Experts of a small language model: width 192.
Below are experts of layer 8 (counted from 0) of a mixture-of-experts language model. Rows are named router (the router's row for the expert), up (a neuron's input weights, with its number), down (a neuron's output weights, with its number) and show model dimensions 0-191. Each number is 500 + 50 x the weight over its row's rms, rounded and kept within 0 to 999. Numbers have three digits each.
Before each expert's rows: a language model's description of what the expert responds to; "comes before" lists some tokens at least twice as common just after its tokens as in all text. This comes from a sample of Wikipedia text that the model never trained on. Tokens count by the router's weight.

# expert 19
What it handles: Leading digits of years and numbers in table cells, especially the 2 of 2008 or 2014, plus football positions FW, DF, MF, GK.
comes before: "0", " |", "1", " \"", "2", " MF"
router:468545465501470415498491519347585482426632511433498467489435527500561477527580554513461518481525505416479462548485415490454441476536485517487510433483459480587514522607524534460479518456556484429503513537452398519489507534496550437445459499589471473498436516566462530498578512514529613520486496494464501438494554447439497499524459483509594571504484546509454544516465514534407413503557460470529450518506399490510560520532399535534497489582462519410468462374520500519500504437499485504371441457582497600492537518468462456489527550442538452546351488495460496522388619476509559540
up8:536492513467519508538581581458521566469532511494430530436497569482413693501489519443406530531420461423501561568444347604479462513449501459494522444559545519539419438565530400485498469541500535521493520558543475476479583375481489489537503549510462483500510426479470482585506496469483528462468453501487467565595491501546469459579515556490455501479503535447556559449591475574459459546427442426479493461497552435553560519411526562472584487521517459532465566505432535580473484573502440483448476400494584528497528465438459459590518550555489535472432515487485553515469472469464552586
down8:521504570488568482514503525511454526564455564494516556593553460550495339558511446631351553486509487488518516381503524476402577472545550456576565482432499552409407439514475551538499461565474524398479547580544508483492456436463500549417456485545460475477499505560513513527483439444517516435512492415510508448428590498556478483562583509449487512563579527574477518503500552475573459489547414516493526548470542531417452489574512475504479507540417513456524466445546567523496610474557499474526564498506532418499534450439423503456549532489592555522567514495568407447474450454519482490
up9:499476522511424477537435573515549480603456553498515504516516536529452526563534572517471528494521480572530455418493494560609501529453461485530504622509595536426521472595477454531576474439546491467486425570552548525612502395403506482455483429593422531557428480540452518545462481423500475576495480555467524506515492438507483513507518578559435596506517500542566494514422415430499447524550433516450374469451505526479558510490557443405489491529582545511499491544449522508581444476534584489532548442412466469612467532569458598532513513550451482458518427511456594523570461532523442488
down9:524429435433542566412466481521576440423501485455512510528496486435488555484520553506487446599519560506479463526415483496512514450495468494475400540511480596415617487478515512474542488460548539497540545457390524554573413558498472530586582569483583482450511489434536435431462459481519590520497514548456485558498408509423532521552452514352642495471485511519439558593521450544528547486432547457517548515523524489501506486550449622452535543576399501518493495504426526521589547565525459464423552477418549474457506531478493515494551416454539574519579485503428516548469545525482561448
up10:580560479557389398484517536489547528425441481449545388511475498550471470416500533429478485604482557527511514533481465451586630515507479473510448478514444495486534579520538570476462401589559507425504468454446421537511506554501480405401529454483535588537518540454524458476522576465462546593591587530535523487526469398471529533446426434486470472494605577511417555528470440448447474515524558505482517510477528471536521458493493477460457436549555632483514459538556520438437519528508531496438489529512501441423431480477424536526556595448453449580474434498532549455498495524468406524
down10:472463446519519514528426460492595512414458493507508508415529523377410440434482468437528562456521550536430521519443491503488540532479536498486583532535531455543499490455543447460551595455556441539557495375490533511492411519577407477539497469536570549468468530475500452457536446551637462451424505471509580543574583467514499443555427508528448457432412390491535538498546437596487509455433498481569531435568479481615450496490549542506499502458516414398563558498546418484546461453478493440541425553572501455538456515483493537559487530526423438414478503558579467445532465550506473502
up11:405448501566430554447555558387460492517588553552501539478578478537489486574482480530569527454533462567493416544487618461550474510481446529483464458510468508581480500486513498525440445410625445368506436493423495485480569461498540507459487572402547543465536509496502541504539465475604499486490518476457419478443510488464504434544529491563538558521459559473478546494458499450562573554539518507497419387448488563459470474470494420544549437502506540510501520464523531473578492577517531446416454443488355544403498480514542397498553509502568562602458429536505484414492569494506588515
down11:454524550480498439406497460492528434430542459556407481436462526568451639434412490408478562596449530556493514429545489602483502551482464442513535416515394552457569425454498466481572521548385528512435475498497546523564459500451479523530482516518492379495521465505523530466526485373401517498545582477466478470485520500552465490529523515448500475513481467531470538524486533457505533521531488596486488581471508509525528491444456555443527460509520404506415507574497509445387550464467441465603493445506586497574510413515501456576450467400507489383464568547536484544569587528545494464
up12:526482469525499437446524542402635490476536496500519552446629539545584450511519552491470399567395480559502522476471543450461441519550547508453636443512510465572569423469455479542474468539564482623521495551443364553510450511420417518505517521507547543533645600470517473503539561557576479457493495447517525542502560438502504460508577477483467518472473476571469431555510466603407529513410533560578547468520545491479500506521483493442489463569537500575506527489464475514427540548431468522401461438482540439558487467500496487452459464444515504524507530513417442516457579455544510562
down12:532517547471524476451465466531473538541396513470536508443593394469490490471523470470521610390577544364391447457490545514545504521499544509496455489482523498440375528589492524503494492501510498511466442578579559587520395514601508513461472451542476478350504495391469531473480514528484557521487537498436494470529512474482522414608480433459511433513517407458505489418498502447515491613540410466465488478500499511553478521530546501512530611496515517505476398504413434487531592553466446605566546564497569499496490521451545539558476420504539484538485529435575541495471512416556459514
up13:461506449528545487478500496476553494434457538470596442475410502450421499500508566463434580476467588538522596521482460514540503472426479436540533482512460467477609607431406514446526482501519471572405489541533478522507530508496470507474535560497496486437445569502455558538471575481403515529525467534529471474521457508547533477491461402504564565621563553475493452514432556465509379512568419460417372498466431500600469490478551589560561517460495463470486515429370518462516449479497521505456445526515454515370557506530499558531474505461423475463457500466615462468448544611428484500
down13:514467414507568538490446509518454500538444425523444575501442369634498524520572500499475551505501478493552536495481528552535517513567504564540420530431498506472466418478518416544509453527448418581573470509532493504504523483411498529484519474387446500533599490483517511457548525424552462491478501471552452506440481415509487366440402487495447462431514433370540519532533505604478642462442575409508554512455546457494495537466510474481524570414461558566498469597571445479514484594505548565555522545498516531504475469538438517561492416514536477494508472484507607450469528537582565545
up14:540559517525480487511478452528419420564496514498478528481534480519485548501518472485464449553539403458482498596515523453472376559510479540521472519473535474469486476533535505470553543522542496493417486487522379523411505556579552488421413511533394498476484500449540489481476573512529474525483470525479532439603539574489572504517397519459473504504489460418528596558595505535505335560476459534587580481518510444484508573446531478420467479462496536512385603445628542551441480513490535583484458499521611518530576537467520503429498550436555635544597528539503537478465553533547450533
down14:504491445419519513499515563507471608476587450447576526447498612466482450527555489554476475578411566520519551447486434486538588505457561558491564554506516498467466468511540496554417502568490456527539493498536453447541451480499546572555486469559489564451517485465450535555490479524402466448530459425455480512352482460515430471508523557575539546542507535527408428460406445530476516466596564504372458466561533455578543465502508500627487467570545597488597507541458477452531469509501552520506528522587445526416518388511553571508568458502444466481466442517523491428494549412531584494
up15:482541582493564521543518460406512511527414603451523516416608481545558572511542543526456428512620541406554500520507537473483537543509484496463539447536489440486455479520480577471535536498536497466511437473406544384590560538488568478518483470528535469524470489449453437480483617559510514519498549494539522505534486610465504473504546495435453559514551466489453418552525482546449441611426387466465515513560447488498482395581428483546448534528517563442423486483527458568461490601397444504502608494454542592596523465525499395445521535466447564440459475520547485496481427492457490501
down15:543473516524482504474527535559525535570452497499517607502494559561407449519436462524477405467446458517516524519480507535522545387453520525521566530488589524459495613473427452521547436541488455477611487532495402558478438535533545555436509555546476502520507538444605485625521496530559562515486507576481525482422461474436594568496506555573483480538483533500372509440499413480508443444588496518573496509388555545609435555450518482501548517519495434472609507451448529451530489457595499555520465595429515433469499548473516523551515449601547448477501528545589484505495524480501486375
up16:563478465544530462473429554494504420582472515469541521481581503421510555504507383572540405545579367510549503505436462491445459584535497517468501500604456510580468479520560494479515546453462549456444525554560494547600466507510570522503489506491538515492580466539540545510562471463510578478576474546511456494507478493499453450569498376533442493510450456524464428530526456478609529554567452429479525520534501475586508476471381452523545470505533637527434554491553514533482538529513429440440502511508597579377529619366493542420493482496546458486503472524574575478487466509559517485
down16:359453507509540551489494521416444547416449542482462558500480487553541493503528548438485529525478579414508523445514544458521487416491559472490465511396404509496450513460500494507350524548421370527529564478518495411430460389418483553517533530499463541473561459497571464495505510470497416530405480471521490534452474498462496497519506538490574492505440544462484509482587511459393516481488548496457486415607512473439477497461575567489518468486488493508540474521344488479431489511495465497622585477429460399528495437579498499539474542503493523441519400570477460470574600430574502543
up17:457461447534459516389462471518439399438567612512456516497463457455476500442558464498491593440467454451478481469611577492490453501547516532426570426496475536471556452451484511499519478480486447521483495423457390521483511558485492503477506424523442462529473541401501585367515431447508543491530421589515497478577455491536523553568513471579540520517470560428446516450480480497476573551458521510577530554425541488477406518455462545612445489438413539562512448544454550495467509443505468564479422510416504510475516539583568465628452477469515431539400417508517517507466432523508496610
down17:508462588473584415494454540560486518477479510480439561516549443464442486401467499440568518482506548513509415478571598430501572561456484501498512436448510473441552531493480507566515524497577523526473479568578519504493484487503549497517509519508458470592531465549457441506494511527468476469510507423482395537465428492526528504333553522477516372343445465574553463565463521557488474607488436483470501415504527446465575471454499486501540508493506523498399594422557462473462373392484512593550529540595525527509459427477570587555461545488464535449522504567529524490475572421517515471
up18:474571499554463442485448506432564551521519385465495552464635629505550542570491467447429479489476441378488472637466482548540617539489552487586551453569479496519626534497596477455503475489505512498467506495389499497505495513464459605477514530474540518500434499474497499581494585527454534387540446501512495529505567498498433484476505460509443446512485552484550522411495552474497593517500513422451493452502450469436527581566497549558442529335423545409557493474482530409428497477535527492516452510586488489499529475485474424518575504472467537473460428486535531462463536457542532489
down18:456537489520451510520463501519500495471503587450548403435477497549460513444479486436494530522488465557462551562468550582545469476522501576466479451492536405570491513532402603497569534469442438529488482497594419491509453576534472499474486499501589525522518515438562574485546504461630472452481435316534489423442422429482446537519424435374588459570499436640490554480541527501475447490507516504544511569516470540459511482505550467543514427486433403477481539452435466456532437577439421458519519412537467490511566526505426488426457489561454444501425546499479450521446551464495515543
up19:479470475464475509566467508529501395522559496455514474464577526581460498519473448507401499521490442535499571478434542519493434531590589475595506503517478463343641531443512613530455452511454524541599532540448439483457475468458570491528517557573524550560417531470455496490442505554513594497471552406474535417455542504583473490512525524523521576590432440398471482498463497489474471517383466492375392523539444403505537497450506465573578521499448537470487557517452527500518531471539526502538514559546578474513439517556506498532458500497478592406473525583448554581520512480545497466
down19:491545453492459445509400547501552487479472496480504489587488577482479541515495557507556434529400545496500546459507583501436521499582493476427588541527517513511500567456466466575604525522471491535425543513433456478572567544579489502598472430465458495402449501506551532509458434475465576448504468439583536539545446438506523517463519581440515513469618586524431476512500478558452593563461590447552544433437405495488573484534517507554460536466447505497466515411466515520622517467537526483439536572463573532492606509469502528518522519476439491535551426467614508367470478410405483548
up20:498435454461528432463517613462552490505577459552471575474445591455395537522573532588532535442507499466459528490539400471506550482469465602546482447492524462418620554504513477486494452491439516421487468540523394466487463466505502471604453510523567602449447530574472490472444623521514506447460509531447568518470482510465488510488529502439491552531523573450504529432517558538443435459568519441450473497471475500401490523444489468514483479564514462420382475525510463375479518534527493453443499598497547474415446504553586430562521549476550468491440544611565407502510522421489436558
down20:531518522457598501523452540547482513518426472451565407560498450549446445464423456430572537495362471488503532554520497434465484550462513449587649466425542504479497543529527574441569443495503584471518554532431497493599552513480517525533454458531456380527448572484530469465490454458508488496531509496502501488456576436568512425533397596592531506525472513488476522595436543462539441506422540452446434442444520518477475455541485572510540574558483496526530483478457487514624561437461548463428581468499490531598492568527503476390571465520542460541498508442494513502495424574579420510
up21:494552582492549441452475564455486516595508530474506526477465518523582493459449471486511510379485499451516523532494493534502567414572402430483498487481557593504444518546544456515450417402521566465503578508375455515461521443529514475529498616508521551509432482470444451413387563514562397499550420522479448479531379493459467512549366519566517528481441393479549534550490520500485539483565538424483501503392559456572458473432569518500505573455533460488482562580454466500538463519474506449426434550481546550493538599477467490422586472429529486539509527479472552525546593466509553511
down21:450473418445466556472453512533496428495474455455494494479438498496405468485527514531487529577511465578487481477529496538502508558450552502487475552532530448598519489465572515466543502603569509470408447446489537449558537497531449481477516502508569472474602467548505473499456507429464534477548588462520428507438584417383445521441615537410413511435445532513467507463516512565438546537501423502542501525484488569530490600464461500505492387431550490467490530453551536493629415534430490509512538405546459458494627411514493428444581514491457469507536543546560535573565510461575347496
up22:473537399517524524547544481471478516481427541553441544435533561458425498513530553499578546503535588473557436467609498508506488571550526524611392474523462486527550477547589590565526468527447519473492528504552582485448502476559474471465537502555452412482471499501516512492424517529475568512546565501496592379439560572496489485493511510530463492480515522423356511431442472501507461446486572473459468476446496526504462541497493514513426380558566523560498464474487502589498568480438480576572585562464525506520525495581481592586430520520524577515533502501453510442542661550550592583
down22:445462487393541578534529487402471489519520576378511475489494547507532530499574433492456462424534484446483487495492426608483547411537498484430528435496463564535461481454487560578516441561582556382523579469538524399510499459489534501532514468556518431491555534602589561500476448537476523495443574507494517515426507474506574462478554494523531502505392530518474546429441494503510516530398535528500461533508459622521490535514533584524461547456546460528545532490501520602510525494547400601538492509517456575522485426649505512510533445509417507452446512594511433379500468467439550547
up23:599500576504531474514456514416464437553460571533479520486575441421490501446496578454517606467552557472533497559445527542480457450583451545566456500510443489509488489437513471505488604456461600503514521477478404528538371508452581535482381498544510492481484565597452533423475488434492413481468610416521554543403537501473529507485455558572529548464496520485535531553442468481450426468472469474552462615477513576497467451533512449514534434498434441455480511578478557524443530447538578532495518529550485464515595528425563473500615455548414488461448513466438493511435417465503464401
down23:491476496428508590564453530497478468410555506499612476453479453511393520600493482531522527520523457491484415441509513487427559535396515431550509491558504420522508513390490521531468507422475580547479582526489547472518468430503513571520443478518542560530477479416622458552564505515499570418563431588514532511516421549493492487487515449480554559596402410520529442470435460517504603492548561444555496491464467433405476528486475438557443437435439512390518500524519508526540551469474439562392507464546477541533435530563496513529566467494413526470499385564478482544486543440482447568
up24:565492432508500470518547435533484584519474546429472549513476560461501490452457368493530475504439580581534507572472514496523471512502501508489383541501560481493446458536543570542443509403563493556426450490478472542536404472452525558508509591458505499484563478442516430523514483419416494564453543538533520541429512416442580511478555547561482479533526559473518423552571438530490492432460428557620540552449437435486429565536518441470513485445553463520480547515508494515511509414469414537550684510500524510488507541492522493607418493437516510513537555501549543508538447414469475340
down24:487542594477479505381482560477411538496443510585519469487538489394617545568640500559560537446532506534500467546429544469527430488520483482556503474531482473502508546463514525442601519511439474534582499507451470557530552534502516532541616539515553452469489519548449451426501553573494494445535480517472507529474518506481462554510573538442588563467428463481490569499512518488494589546474532553413464500449530451351485473422520386519507494459526500497585503471460420502371577515514548556493564527501523480505498388469575612521415420494486462441531502515429431498402533479478482563
up25:458442482480534506502497559418431625437445544484428357498500529575468510483509528453528512562506549453556494456532480529590426478494489493442551635585460497550467491507466509565349433535521510484555470538484589480595491529548549438418512502388458479530459494466404512489472539489559460456497503546433460516545592404520494506598489401479465473486553417473531455457522540491541480498519537536486484435457558510481536540604475499567538457535510575592547487451462534547508479508419520489391493470468514488488504469491493440549581582406571562463528529484539468415590516494464436483
down25:450503550546553526465502530512476563458446484443554443544589547499528502366541416556443416564505568587523550478453516514506548464551566426486557469485507606538467498444593532555427600542422609510387391527518360387471483485389492515538499475433485521497501507479513455491514595481553636584518495512503584501490495499520455476560457475471491578425476533573414511523534498526445529504457427481480468504484538576532531499474566565512532499453521522450410487542580515504493440413514484510546467463465529462501550519527432520522531481518502508572444461491608565456469501439465528471
up26:470564404522480515537530529497456386444492496446475544367501361488532575535518441537475528495466589516562498539486531525538555479481475521542521435513509462494512537447486516530478543503588518532492488535420462473577492505573504464416477518436480427508588494433533503507630577479519632461443487523514582424436550498464521564546479476512463513508483506435530456387473523484525538474461482536528490502544594399569455565615502445516555464532385505431527544510501620515573529489561536546504400408513466503464498500391509506465514429448509436560444522475491483460504424587514574529
down26:414402604386457491478488387479542474537561533496518463535446549468466498485391486471503514536449458475455515506467566609523448480459517479508486490487548470587465548492470456507534593487448530585453508478574479504390513559472533449560486522548516513514510490497402596511546521534478517545581566517533509431502487565537518492641555512467444481521556548518394452474459554557483514472515462481523545474615491482443481536498448465533504460437540451445498516534550452391567427513488464519356500548474486494577460510522473574634451588560517448477569538492515382503469506465563580509
up27:520482418488449575452476519513477460453527497564435500486534492423472539461460546536517590508596499583591492518498547439531575536558481486503438550512509570486529432464494463482544554498499587597467516448511426510520459397512458543513483465452574519470543524443451474493495423486462533490549430453504548509393417457475505560559553605546527461525470521537574489525458554494495527598565385362553430529574477476582430506455511485449426505523507521464476528505536594461569458418451481503540535486431504530414545595480467485408439497587545583571556544518493458521564388574554481524
down27:403497501473540495513513529478479473465512512581403462457493435500579554585500513456506557634455539404433448488541523585473532501378543492398452480540499388426433566474479478542501425468529498510527579489507552566504587594452492509522541569498430512471447508548459430478476522406527401533577533508530518530419509458525506446460524500480491418507476545482412481501581562506477539520481663462524589478536458418465473488589461566470460523425451475528523470585420501460503534511515501518500501513542456503466440542488525566515495461505463462565544585608527500483467643537546500479
up28:473492510583451512539547539533480470560501480521556418471586648507567536482526506510446483595593517490429542483489457480543479493510470549490582521514524386518481551538547499451531463454508463477431555564479508454549490553528500468542496500555565479460390427515503455500507524468598497511466516527576469462423434530449473542472509444475510563360457599518532534467431424530398437454492459418499497529553534524538419447541603541512548558585419503481506458482545643385448485506539509502493546611579547479428445472498503570500553480498436503502444545509444500504583520531590545443
down28:563558526441479534504542565560528554459412477497402453465467530440499531550518540567603484484503505453412535456451510517530434538496508545584482501460501508493465503448540527434504427466468566484397461401491320500428535500523400525506579550507550532450505574493575475582421517437585512456499481579544606461497628483488427520448513479528450519614450477479493497495485493513475413505509503548588551542487415490442551504466423501529550523493540497476462500570488515530426481467539516539459470443433495468545494578550520459589542528561612392508453507465478453470437442455569554519
up29:538480435448470495489487439530513444485494522493436560389582473559562478509516546458555514411494521531534531526507524541540541516486548506508556505518581510403527534495469540672529536456452561498490494605454483460483498455657508566543492530548518550596555472409443528461443508554505527533498524548594430438478463492518501546476659477468439536481484529467520457470540497490506515450471522471465444463558515516496436583474446445440507526578415458522503578614516549456500496562558506532417393375532519499582465527515608450509519584523462528541451504436480449544461587514522452544
down29:480510675384465447434462450451489494562483465472459492511407428529554466449485538486427530520493523499578446467496477527552478522486519520456557456512578438498450526601551477514470510526493406481421531497426485440459530555564472560525523598493562445492494499435445483464416535443490560501493522562428549537530542520540529473418461590523529446432526419496530433597445472475464529523554366466508494438461453426606519532470414471455433495456496501436541520518532431443511507526410480562380414482502544474520526405481448463451509558502457414549512558473580506448430509467532487556
up30:474449518547491508526422444510565487419525434484550523482496488486491449477507534516466538448491502566495483536456518514504395549474520522495643394544477443422471443484445464472451531368428507485486469561513562476529514467481464470510462500544511421440562554493554472584502520498436451525570503485584628478566446470518482441490505487531500487519641602426465476514424425533521517423532477513540508485522409537517578438466495563502514533602574493511510395497536467444400487484512452461460560565592492517556481459516560478667402459567484497576517498567511548482474510552589469558
down30:510502532473499558499500431398472540504551533543528536515531494479557418570446357499541489488508538592543511427546544510525588482540433401420508491394556503544485489633411441525577400525462476496554553531559474475471479607551496508613578429458497473422519488411480503504484440413457471480488523489457431445484596396510509503507438541439486524471541526511484542561432517462470482583538541479453488532503546497506470534502562560528485469463492498590467480591481441438481587503539508540552592574500498518464411571530494565493541601505425439524427496415513463497430433520469471504
up31:522456434528493409505498583444485546503524581473545442509450520449542483479505457542550423522450448404455393454414532523526551497510473471440461560442501511590494526480498529475452464467465534461558493579526470463481524475571501454454598573442484464454509516498552496510550464553432497470500451494529464456521429459535492460529388575572456583507569426439542483529372537470442423439482588495580429459483538530548405539484568583496523423535543425520524515456480419349574615462539516437490463481563604408495525525435513519527528508607504523594530523528495532477484531518455490478
down31:395458443556562517505575416536526435392499484515553563486496445429476544515540488462579485547473504571459518421543487527493452571510474545622568472424471478586446417558500507596475516441420526519504437460426524484496518457454451481566506488525445407524454466509413337521515512523417519469543507453516448425474476490372456394474516459450402428437492512460531465529518590497434495514569533554505538527546529428464487486521524476510513437458505492490500530479479540529490530503449441578445461539444438474585513459536508468424562494492494421574444594568482587585456470549485535499
up32:352534521521508490512460535585495520509412568468483493452548548599517529550514504517612525504497566514557428515473515444459431536437521517525565476567440503500568424551575541512566570521531549535469468521546479419474446505472571535511496438528517444438440536521500531541582578521411406553535496500510479582543425466423595514405551554380482482507552506539526512461423520456549486508541439524440476477528468504484554501595429552572529533587492590456617535544493462496515433486440483534456548489478540551581461526525393545570483514528521528461487476465481607416464463461585554438
down32:682481443484432480496562484496502455460515590510498521560430470511420496531520435406439424550564475474521544523462446498529534439534576475427471494563571508554524551594493569503487493460488411426519490451506460551452391486527523487509447505526483469485556491539474468507464432424512495473532466487422491515490470487434497585624426507433468562484443351445460551510521394510451501450481564511564415536472536480553483542496521498466455552549601442511495526554579506622420486449460512502377533561431495470438476521476486559486527508446456529517447531449501452602549532522423509474
up33:442467474563332523450487504562561517460468500485572479522590521457506462529513529596553541577503441458461467540546442513542467495455514521409527495485506424533538550426465621535507548450498644460493469509609593522525445529548575576493442505501553470502463430501509561421443519474512494536551411458580426458502525516537508544402508442463515468429587414416552526503488488462465455543579506470491482515561486534542427474496453479500530533482548421456522564463496551534623497481452586496450511387526502521512514517581504511621491503430460490459501515540415499510466461453504617518
down33:502494475477487523479523512527475423529580515509480474399412502500535534533480560391499433517578557603504451542450543497586624493469579500502521520528566512523428591619518440441475503509541475484472440556408463563425448494486424506527498538544468560550554488462445486525499456447459495478423554427522600389509517477499484537539489508497561427524547596473445547495484502548457515457464527534510426508386470516496552477522466622487435529548466505410498376505537475559442456458465496511456574534510473530415416456512571573486602400522528379456459555468478515504446459498443498482
up34:496474574427580477548495460550468645537478478505415503463475535583529595453584519457582496513523504564505554510482508547521504436473503440541509528493492447449507519508442503466615561446531587523474459587523532444462539567453426578604539547488425542552494525528553542437534455533592476531532498505500451467476513547532474566534479585526537507490509504485452515511472527419567481460557417529438530570577439506458548457503440430521551463426545502482503507561403473442534487452555494557464507569548584583525520572438530521592435477565528480498504425645400484453515597508420509572
down34:542460491523489547390534412536489454511479498426461484604504479496499579533479454585590492588513450508490483601540514510501544487551429457538498495547453442469481440491545450605465540514312416463545554392510534495542541356559522490464483459483529504539469532537570457463466510519520457474421508479425489461493466501515602533470443581513499516488450505428535568445464475499619549562489590466490524490455519528554547537480422529405461523486565488420411525512610501496544416524413531497509573505469440521448498461513559540435591565512460510529449538477408465489454536498448517510
up35:511391465539492501545481534348608479414417471521526469569506500451612512528613545558485565500520517472541496455552474551412543451500427566366448538486534482482437488568534530516525462569473472482510499604418451407507517458591410498501566539487533514441488519479485564532479506549551504508438470498502475543437578434465589477575485411512483501574504589485440598524490446429477519480512515517445494487449463566500543542397513554535524485567450467470506474542472455540491468506439490474542473548619519541375457486518548470431470620536500530455541474529473517509505568565510559491
down35:476455567482578492547595475533439511533519456482500568480535426527542529513415514469534506548448583486502552439482544473538515560510580456575475414571540545586466543493452483572467459492476597533594577494518536587518562530522581472566438534572426441525428497531508469450561462434565503453487508518518510486471339564463464461514489402568583459460423519486480451528515534482528514505454447552456625489543557537507490492538476502490511457339519444465538520556573566463468568529585443485595520497411477583478554496425500512500534486443536529523492580509541479559513422572551504559
up36:430428566448522384467510423393549463497438556453561478536484464444578575487491532560504564479539637486530458425546389499486593415407609487542562457559484425476476506542433513463436467512464480447391483394511534527503607477546423495503517490463528585475550536549544478495443466460482505533492518489486534488460400513533504536538435529473511548436470531545549489404493478487532472471453493512458527504513509437584490458583487554489512493485582510497521552437562559542490462566510455599414525453508499543543482436562577610475526510561481412491453537575471545516572503558521557537
down36:477541549578454518426481503584498590530446480453451522527458505502526455521501527392391473545449509473550509650424556458573425505529426514464432593555517519566448448556584511553470549456515529453513545610495479545605510419516426500537540535558531485508469457517452482508493523529445485557441496524583430637522604483446491476564570501512514492503553571527529480572491578460508413557515459478479529471468439434523484511441612533503468504472479472539451484571489550508546471466599508388502542540496512555409450570472521501553485527534587580594521502458442536503506509457583472468
up37:458575509478462547508566561439449543440431584558500403471491510467502495560589469485536468537523585522460410565474507548495520537501430506485581531467562469549564489472581609554434588515531533480406460483416432487460508562635499515489602522446510453562458442591565433489555494464510419587468521529530523477423520472558525465484490440482549488534446462457561476620532583397498456548539531429510462499487536508525498566463533545463537495368424478524457487489555526478546569574442596583503612425519539503492553405514498523527458513446504474467489537471563496457506518449478496515
down37:514430486529505492546421491567572525482618485454485517484515528556572474512537433459480465454554413479444553469541483588499473483507506483459419445576451457494435478526481502490501566453544478549538499540499492596416572422398453461606513456554422469532507504433486397531518506546506586464544477468441428473517522577438542370476496580491594546586539530551474491505546458623486551541516428578549551513506497548532502496521517369488425564600514594598504413513478468505498464458557536475550497507537523585501502461571525567465546480501561426515521508451466543516501496493377507560
up38:509502506393528571397641483544497534432511588506495511495562497518457465592419444499507481457485516518482485481503569453514449489526537539483445539564573546486480521559567462451511500499505502438589475426407406439505516543505506433558469401553447504607499488465552557520453574425457489629526474513472538522580423425446582471561519442503470496505540470447429504504541466457524409499477550377518509482577507614473524497460529454422557388442456478548489507498497422408508512544527541495546536559468468544459412484489440474495618512496513482512445395505535552490470534552460569476
down38:590508470478441458470436517503513506485487410443556469504507477500432445469583500481518511586591475553553462519500552459467416443531438472490534520400464499507501476469522533453474494478514472535494484446535589465463537479468599530417533476497534529546598495531439463524583502465437514502571562486492462508578499501383440491457396553498490579492531475518520527490438491489517674461554453588552544486478451553545480495539552560472407507493524425386521541425460425457504473512576513483522450482551550490571518569370515385482489504364464520387509524504535567413416492439491530528
up39:452554551424502497453459544469475518442430508423546489499515514384527528590506555485405460452451422546494528566485455477401421578526459520447521541474558447567513495482585480611547539506521606364489519462549438507537523511585565538426381431521513582508551499456409514450459486455465491592464437495502524483466418530559406460504511529548391444501450491514430552496498482495543507484469455551534459545443546546517472554536515550551452494469548476484491455526432510444523487480465502470444424494402498519574461448611578446473545485436550568508521397435503593494538475468449541495
down39:593488453605510462520491436513385502501555502481446482498511474573457476426463475460509495564465482506438512492442552515547602556543496486470526531579476499450545496554415485472532529412506480675431482490405583454516458490477494421491549471521524478501512499534530506506525469525495593522483555493465392563585565539369474439519532486441578580579553520576583362488450538456448558455521499497499553478591452502472426520547420519398472433485495568482508543538512411543557490476523417446437506526533513465412490500442534539558561429485478489509441501569555500538469494489598524520
up40:586474470471491468477410530502478484546521455571536520526427533487482516512591536530487510417446502532402399452492451571504447409482486533520507541494587520444456389446475501560500407584521410533527479574388497522531551512469488511452544459518503576512565540589496564494486470475508513495560467469569561493483538515372540461455443536490639520527521569458446511523480438527484477573627541497435507552521480525474512515546431477507460496522515387482506485535491523440470565470520364507504551463500557541607459611488480559412430365456504590527485524535552486482440533540458481504
down40:494536507444447448445537461518567429579484415453464542397574482419483475483574505397570491469436476443520523488524452521430576547474475510523452526454424537593509570437520476464491371426467516563486480498456517534557500517508477524498426464490567480468512381474499535543563446468508460450441440551458452526574549528540479508391498391498475440412477462525583498478471463566515486543529489472528486454503553431558466459569610480485602490544506508491537466435411485482494515399541446464582493473519478502520485486562445453408598578471605488466649451519514505437560485537495530503
up41:486524455552487487409591528482372549502445559547473484456357513578483533499501419491533494514612404487439504526512444511508440470510447512445429572485532423575507486483493467510535570495508493455448580458475512518431435522497568433563408541544422531493606385563507496492446496528528612538508584525496571495487543557391467475529488414530481610557496495499474464526486453527472522483460494381451478481518482484486521477529506484448458503541587561511520510504384413539450474439504473526499499505441438482484512519445460511528383615592519474421485537536507475550458498525602484572
down41:477554447489558511484552496489594558499489548525433482503498544486407475452500456573573495433513451513484450458464485546476499547526413500507416479460591394486488409478573604479535513580443541424574483564557551438531524438465436562581540514462506507465547558624548453462425524396496499523544430588578566496487499497479563451494443452449484530459546507487491574472430447484447529516466436511549506520513469434512459449565558555487457483594350541533456561395583549572502492476540491447544530545490483559505531492425629484546530515460497386489557448551498491580522475501507526506
up42:518542501447573566434462519490482483495464457519514433502577518586547464525511556576473500484470523454486423594605527562537532481561502476464446404472462562502479460460512488506452541434511458500492469536507525510542501460546407539449554543539454505537405514546593447500586454484510505413485491586497485430481419341501551450627472498526465525513487527478416522406450460489482472563481481525547421497386498441512590570465537550394484507523567533582394540564514553463486488519424590515553524494495472501499563524504553461489556412475409500505534452469552438602553485378534515531
down42:455570398566572521470512480528497617462458500493496562479467381517555385477466411524543560447524493412525536520403465522519540487458448531590459447492499558535443465428476521510491430526503521570503530530470484584538461456511603478562593533431408481499481479522506520498532508519427510496509543511442442559506481455471569512488508537452684436491454500503507511575514461453471444601441536488480458488507429487517529421581499412475577530483407521456452467397603487594493556476492530510610466520541470494513537415514550442491533517494486526462497474478513540588508581594417523497
up43:404450472463527516479580454416528498575447525538596438515636466450430532442511433525580423503542519467495472431469445511564552514495452449560505464574546523474481523537483476561538534528556628500510548512498452489492521490453529464518567571502487448493331495468528485468503531510403525557539502493499555548490509448416520530550570516533406432477489489445536475538462453487448498511427470589521535479585490520523541432523491501651532465535541418408467492450591555458480528456490448508561446537546468507541467541490554552529480475557577494608506423586613492425462557518443553516
down43:406461560565488496492500570459512428441408475510530513482496492433499427531568505371493520527436487434559454508444612523558497463491471440408495547479488530482459451501527571468457443533482469466507491408474496477474552539553416527531470458521445464519468490528493495405570494526582530534404485505521571498590449529539541554586557465483512405461546561485457452563517431435608539615631537551517480451532467456486418527474417452469565542514474501544546471510483559557449514448580427570534651522523594455442480457475529478502562534457412437563505468513461479520564532515470479542